From a checkpoint of a small mixture-of-experts model trained on Wikipedia.
Size: vocabulary 8192, 35.4M parameters.
Experts: 192 SwiGLU neurons an expert, 16 empty slots to pick.
Training: a variant of Muon for the experts, 6523 steps.
Below are experts of layer 3 (counted from 0) of a mixture-of-experts language model. Rows are named router (the router's row for the expert), gate (a neuron's input weights, with its number), up (a neuron's input weights, with its number), down (a neuron's output weights, with its number) and show model dimensions 240-319. Each number is 128 + 24 x the weight over its row's rms, rounded and kept within 0 to 255. Numbers have three digits each.
After each expert's rows: "comes before" lists some tokens at least twice as common just after its tokens as in all text. This comes from a sample of Wikipedia text that the model never trained on. Tokens count by the router's weight.

# expert 31
router:090127162130113125121132142123167127145119164150059139142124164134170142085122163145119163130151148127119083111095164116141118152148135106147092177153131126154108099127085118086104092168131117100120074112145146105099126149140139106142149145
gate0:110146151113148154147120144114129126121151104148135102114133142177138070077142102150141124129113093124150186120127145158143130131181126115153132113077131120127140153152118124120082124183104127134111134128132117153162175178117161110102135167
up0:141104106125117110168150148050129122148129121107134107136142140122143132130131101090141137114096124122098155118162123127097121127111148132183084172125135119117135105095152154114096162130114133109135141128142148097122163117127102139101102160
down0:131131174093159136105095098128140202089142132132115138153087125104089158150149134124150153163150111121118153129167129110108152110118114114126139123080056112115116093106089118136145166106091136121126105135153138131100095158111130138118181071
comes before: " |", "-", "″", "0", "%", ")"

# expert 5
router:142110133141133141143161134170078073115097165116153179135136136150150078113129159116153138112106152130153132107112137098117120140076090112072114118105128113143146087179156132133152139105101127099102144106123134108098122165133196142120063148
gate0:150104129104120109095099121113094135106116155135102160143148141115149099154129161093108120133141181162126175137164123122136102123157101163093140091142144155124150097178138080112120099141138105134113143162149146139105121123169118127106160151
up0:130091179136155094152160176122166085137084155138154087124148152147127097142135140149109081130095115153108114149137099142134150114099101157096117129145113188132126159132125167129101140175111139118153104143120145131129083126095118118077077114
down0:131134139114145127110117181138120121127134122143139151101161085153139136137173138122084146110125108146126068132117100116140102153175126147103148128113135113158136088108117091159078135116129130133114131096141134115129129123157121095117095094
comes before: " the", " of", " a", " his", "ion", " Places"

# expert 23
router:103171162119143100136141108160110130133140094141145135179142121126156115167182131136102122132121134168168132103147150118097081117097140114111159118106141132103137095099134130107136133146112164121164103105133166128128131161112090151131143112
gate0:171121132110141175116118167120135140115124147133097134117131161135123134116092130167142149096115144167183116119155109152117134138152135085150117146132135122121147081163159099150119170101126118139077093111152143123159117109133164136165145108
up0:144134130147126097189118119092129111065142113127110167147133128151150137128140130138121113102162132145108145118166097128080137130157150156141141125186129117098158163117127119106093149101088133143102113140114133126165157130102128101103095101
down0:158136081150118149145134127154115153131100106126127170129184105109134125117153072104146136150116131149174125126173139146126103116135137120106144162132079111094111144136110092140150133140154120165138161098131146121139160110157155136160118143
comes before: "=", " =", "\n\n", " mi", " life", "ography"

# expert 8
router:086113123091165108115165124107129149098144110088094127112146096143111153120112120112153155134130164176129156116182133104160079149147159155094146098128104169119123120129066137148104121166132141136112109107115142124138109139119122141125123099
gate0:154101117118131127155110126107155126126134098138159137144101046156122136128107143155150150147151147126158153135143122157119118130204138121145159129089116129154163157140144089115130086117088133146126184126144118138108118143130114093139123120
up0:127156154135139133127101134126113142079101153126118135126171196098116129122155108111127137122126103144101124108123120101131116146106114152097157117153127140121140125098142135122110134091122131134135083194133114127142108154151169174109121161
down0:089139100141133109097133105121129146154150108161128075136140133156145111109117143121127131152131080140118102123181135134092098142085170115123133102142128139075120148146145197110135132136139085114140126145099139135071150097144080136087084093
comes before: " was", " is", " of", " had", " were", " are"

# expert 14
router:142149155133087099092142124120107167138140130090127152133142136151120110119172141126158128125143162165156149116142130123151122143133139127137100125118152094108114133162141151107105085117108129098118128110084136137115124131133176134108096112
gate0:143140139087154122127129136125121115146072133137180096116161105117154125118131104125112116133105143139146102144149123106159141117103133136105120155100115116101122151148107141138095106136125132083130122100091121141113099086161147160094106143
up0:136113037105141120178163100085126176121134146121190140164107135133105140122176139136151123142146095134145174132164126153151108101120134128130134109123171124139093102119130128106110131144108093123138152121118100131185153114131128102127098106
down0:094170150129121153121146079119142112126144119105129107116114141153151162053101159098122117101144114110123116139151141141142188081135135160126175091176120093107140055145114090154087148129086128094135145116128126091133142140118100107138158099
comes before: "=", "The", "19", "born", "-", "|"

# expert 3
router:154093164128110143092126155123136135145146137112095122159128096169116152086142108163128129128129118122078102108108114136151105166120150105146131109145121162114154095145157191138128087163151127121180080116164110112158120107128133093123161102
gate0:145125134133149098114149123133137108114152103120153130127115126151082114153153133110101126105168134118209086159079110123126074136116092155146094122149120168135109115098133090104119137106126126124114153119125141118105112155164131121155122130
up0:145136091162162093128145184100098143070109101105151107102087117128120134171146142092089126121122146133197091132121125129096127180134151151140134115133131134114090127133113132139095137141138170136144125122105139113166128166108099110159104147
down0:114117125133139097145153102174155144127134159106138144101181187153117118091112162123106119127116050116122124108117112175133114100141082133128120135111100159119138138108117134130157136116131113115116089136175105146150137114117149186148110166
comes before: ",", ")", "–", " |", ".", ":"

# expert 6
router:136101092097137090172119131133096126162158163107106164126124156157162104099085136144119137106115166068163121118120064119130143119118112143130120090135106130129151147115097146135159123109115090100180127141129117127122134140092088087079133108
gate0:119101110110106150119168116108116105115095143153125146140193165091142101107146077166115151139161125115135161127140143141138139117084111107165124132127120089115134100139158150092144078131121137141188088146104105122139113131102093087126141144
up0:158106135133158112152136164147144083117163103104116117131149121148162143126130157137117115172131127137121093133119112106105121124115121113090061138158138132138101103096102099118121095096119170105109111126135135075150128140110135136127138136
down0:127094121153114158135119167116163137117096125128090131106147168127094149185101138109180111116103100149156133115135126122136109144139155141079139131145122145154139169111132112124107114155175133101138117111158125127149144106104125109103093126
comes before: " |", "\n", ",", "\n\n", ";", " is"

# expert 20
router:107159138144119090155141131067095149107162121154163165168153151126177134159096146123124174150085160183137127114118140110147132138158133133163143138123107150104114179142143139115127139143136134106123116146102133125114153168126152149162149171
gate0:110122136132121067131125120106129110082129093158130120115189138121102121164122112103127150159088123113133149141135129149107114127122158134137151141114102111144105173116176134137132112196107134074135117135113156159163135128121085110124100125
up0:104165126128116116107161089126142078114137152181166080080143146153124148130121116102146130166106141129123108186108111120109139124120101114138143109154111087132118118122147150135101159129146099152102080128125095125144101124120128089124128119
down0:131135140119091179106132139137096150146135133122113153107129128133144118102167157142145128125150163126187142110116125122158114139121114128142142158132171112075152108120151141075137097111137168144143146104097126146093135131113146144078154137
comes before: " the", " a", " be", " to", "ing", " his"

# expert 16
router:141093147165154126116121119147129143134157145136096106123114171114125141125100129129143135150151083141164145090142086129116137147092118147166099122133156094136139171140118077128135123143140119111107088104140156129123133085133137131141156145
gate0:109124109153115156078099154135126120133132137142086145143148152130138155157136162142093080123168057146160139115152136176127167145126117137121125137138117121153157135113119129162133120158113125116122126133120161108139082101125121096094129142
up0:128091132120125111117116131172118122119150122087109126170142140174128145177168111121076094108141089112155127104145110137147156123120148120079105142122103116148144136109094138146132124138118133129131100127107154117129152097123122141128122144
down0:176120171159130106132129104140155142154130136133138093167088174137112140133067170141157128162153134134132131113114125117156138136117128124141131104133121123202128182147135092060131089133134154089141112174112166163117110132118131124128090118
comes before: "s", ")", "L", "_", "E", "T"

# expert 25
router:157126125167124122156087106087084091137170170130127149113160125148156102174065158117141097135112169146107157132113120183114108146105107137159166118121140138138146140139116115123104153110136117144152159131137114124106160143142136123149148105
gate0:150154138133128134133091130154099121099136135164145117150075091112123111120125107115125091106103102119121159108108115102125116113072145127151133093141108130134113130161120099173114129141163110141105135126140134129136132091073127115127103117
up0:113158141086094085167129127103098072149136140101122133140141152100167123115166180114113131143148126164116106113152142130109165114176091127084134109171128119132120170097088127114135145144135091092143117117117100136148122132162137142121148145
down0:132111140152105080163089125146129151161130131148106158124132124132125127151139133127122103146124135124171073160107109146167117071129115134183156167111171158133122139148152122125172134099131130179110097137188120099091139141120116091127122128
comes before: ",", ".", " and", "s", ":", " of"

# expert 29
router:105077131167182128110140112147111184095155174174151147154153115142090176155159121099112132174135159116161152122173147117109103143129141139133151128142136063122128115150112120131116111100114144155104133133119128101096126108159119140156145079
gate0:162123114113120200121110111126097135162154143118137111096148076129115111116157131165155170119131150136147105148138114151132169112115110109170122131128160091150116130085139109142099138138140129149113112122127147130135122171126131096125145117
up0:121129128128140176125100134105088165100096157094149136119173152101137084145100130109137079089115142143151127139164124157106123119173099137171106131125153160107159117156117120109124128134164143116165144133128115111118120156115098130091098107
down0:098123132144149147116132188159162143109077145130090129124106125134144167159195121134131144149135130141109153188115138116159136135171149103124106098119110121106175118097166096143121117093127148118121148087124156144129107114111171125145140131
comes before: "\n\n", " The", " He", " In", " It", " She"

# expert 28
router:098158113145103116118121137098102093112150139102140159116142135112116111128144136122153153150184117073146117121132102134164089144140131113110107148120090149150113115157161144154126126132123131083120085141142145132129080122152103085134171134
gate0:192145158167118151126090095120126134110156134138152133098172104144135086176109104095123149148134079084160098112134126175114143094135147110087153142144104095139125128132157088148168110116117179114111144119080115166106101107155105162127104140
up0:093116121115112134124090142133121128135129102138115162109117124095145184104142100125077094113099111125113188156127115162095134161115130163118147158158087117119136085119076230125157073125125148107151128132163109146180151145093143141122122110
down0:148109109128130146096138124112094081148152124141127132148135120160162101111169139140127113082138165107154144139076144128096122106129071154121124186154135123147145155175153107141204109148120135174121079114107095124118147164118132116117147156
comes before: "-", "|", " -", "The", " first", " same"

# expert 1
router:117115118110079118153125156131116135130120102109160095129099129125133140179169132163126168137137079101158122156131157131086138111141120139120157137153096112084106121139120152135092097119102141127124140134188119152149086116150134128139122163
gate0:159138083174147103106144116145140110087122114118129095106104119133170122131113096137130104103058124197137110122131143074142111169117116165132151122164110130151109124147119090107112136092117157147108106132076107128156135168121075106117134102
up0:132154144165119128117133139124119118110117155126141131123146139134174155104077122123095110080123115114128094100127128106150103154076110140113164098156104105124091155129100112131136148143138146140127087117097109164171157137112106114112157117
down0:129112115133122091156117125168085170150116142118105170089142135137118153150141150139121121105108130119165100124125127104126119111141103109117146058185147134140103167069103102121147100137131138156111099154169114128111111100113133168160085159
comes before: " to", " by", " in", " a", " on", "ed"

# expert 22
router:122122116142112150135130115082165122130164166109140125137140146106113137152148082130132157163136130167155123095106130128138140131160132114138112098142098107167145106119115120173145147129098143105099091156159089143070111148117133156135098155
gate0:149110073151130119122137123132156128145176114116113135130110128085102127102104129126101103126134078104124132152077128114111100153096133174139132116132137170107164086127137086125139132126141131151125201080105180121112109123195150117124152089
up0:090124142069105094105073149151078116136117162152144115136149109146131128123122115132142144118128173093163125129129138145130135144158124119117114145128081121182129099107079161148142135117102122115093131118121090135129118137089120178125098151
down0:171156106111146155067143170125144125159157117132091091096129104103145114118141166084135111115103147129133103147121089094113145098097127145114096112114137115132144170117103117115092172136139147104077154116187120159164157136177118186131154121
comes before: "\n", "  ", " 0", " 1", " 2", " —"

# expert 30
router:141139145152119121117137121071116101113145117119134134107139144117118123106141149136165143161140102144055157128094153096095121126138111110129126146153129124127126136120088106136120132088171108122140101122131149132138117159187087157147128161
gate0:118142121089108129138128121108118162175107132130118176134131167107111111109148163162147107118139128084162128171115151151116132131129134116142137090104117105137168129100173130118155086083156153137128144144133107125136119157172128164123125097
up0:137149128104141152130176122146126124161143121155175131059103146125150154135130146099113119127134095130144152160140150114128106148132099154156103097113094082113126102093167103158117082121116134146104131129163094171114081129130105148156129134
down0:115137116095094097121112096161118084110145084142119092109131111144175119092135084139093132103152146096135140120101141189119156130114179137105114140162137133141090103116118098133100097117148083079121101150114126114154118120163116139155079123
comes before: "-", ":", "|", " Born", " •", "up"

# expert 0
router:120164117129082137124115081130161126124142091101154143151156143131125147177097165100141143161145136123119161119112158097144119135136143090089118104132095138125133104144171123126113139140155138146113126160108142131099120182142099152111132170
gate0:095186162120101150153138145133092098142091094068124097125086129120134135154128127132165138103134130131171118112116130139153144133112138117105125142125119123094101094096119108091133084137131137120156153124136133067175143130139172173168155129
up0:122154164117101144172144137140117134151119063081100116098119102090136136174107123157155113119189155179206106109112124151137151181136131146096137123145132133121109125127113124072135131139139132132154119113144141097160149127148137202149122088
down0:134122171162082184151098104144116131097162118181115133117114127089139141130103170123107121126121136118134124114093164140156159122147125187103109152099093131150127152125144126115134140143088176158125090176099155156132126151113152141133098107
comes before: " and", " the", " a", " which", " but", " he"

# expert 2
router:099114084176125143160098090090132107120170115112133155140124138138132117138120100132136129132102159099144137142161141124136132165124138123119143130116089112099092106157116124124107111125131162127131157166109116167138131169109120171114173136
gate0:166097142129166128152134142149167078127122128167114119112128125132156130140143141142098083127149130092101133157125161188148143128125161149138088151112112128102096158096064132155117137110151139196149134125111161113132106107098093147157102091
up0:161121111112117158141156163062120092138122055140108132135155107093142115126083150101131129112125102082134122139125124162160122112128101162118127126121118114158123113109082149121079118139151129116098116132117123128109113095079149133112122108
down0:116109111121129126142127084108166099142121148147183127118099123113119148110181138101080132145141133145146134127147116143145127134128122141125098151143120114101081101106105107119098158118118139126143144152149124129142162123126134150112118151
comes before: " the", " a", " his", " own", " first", " 18"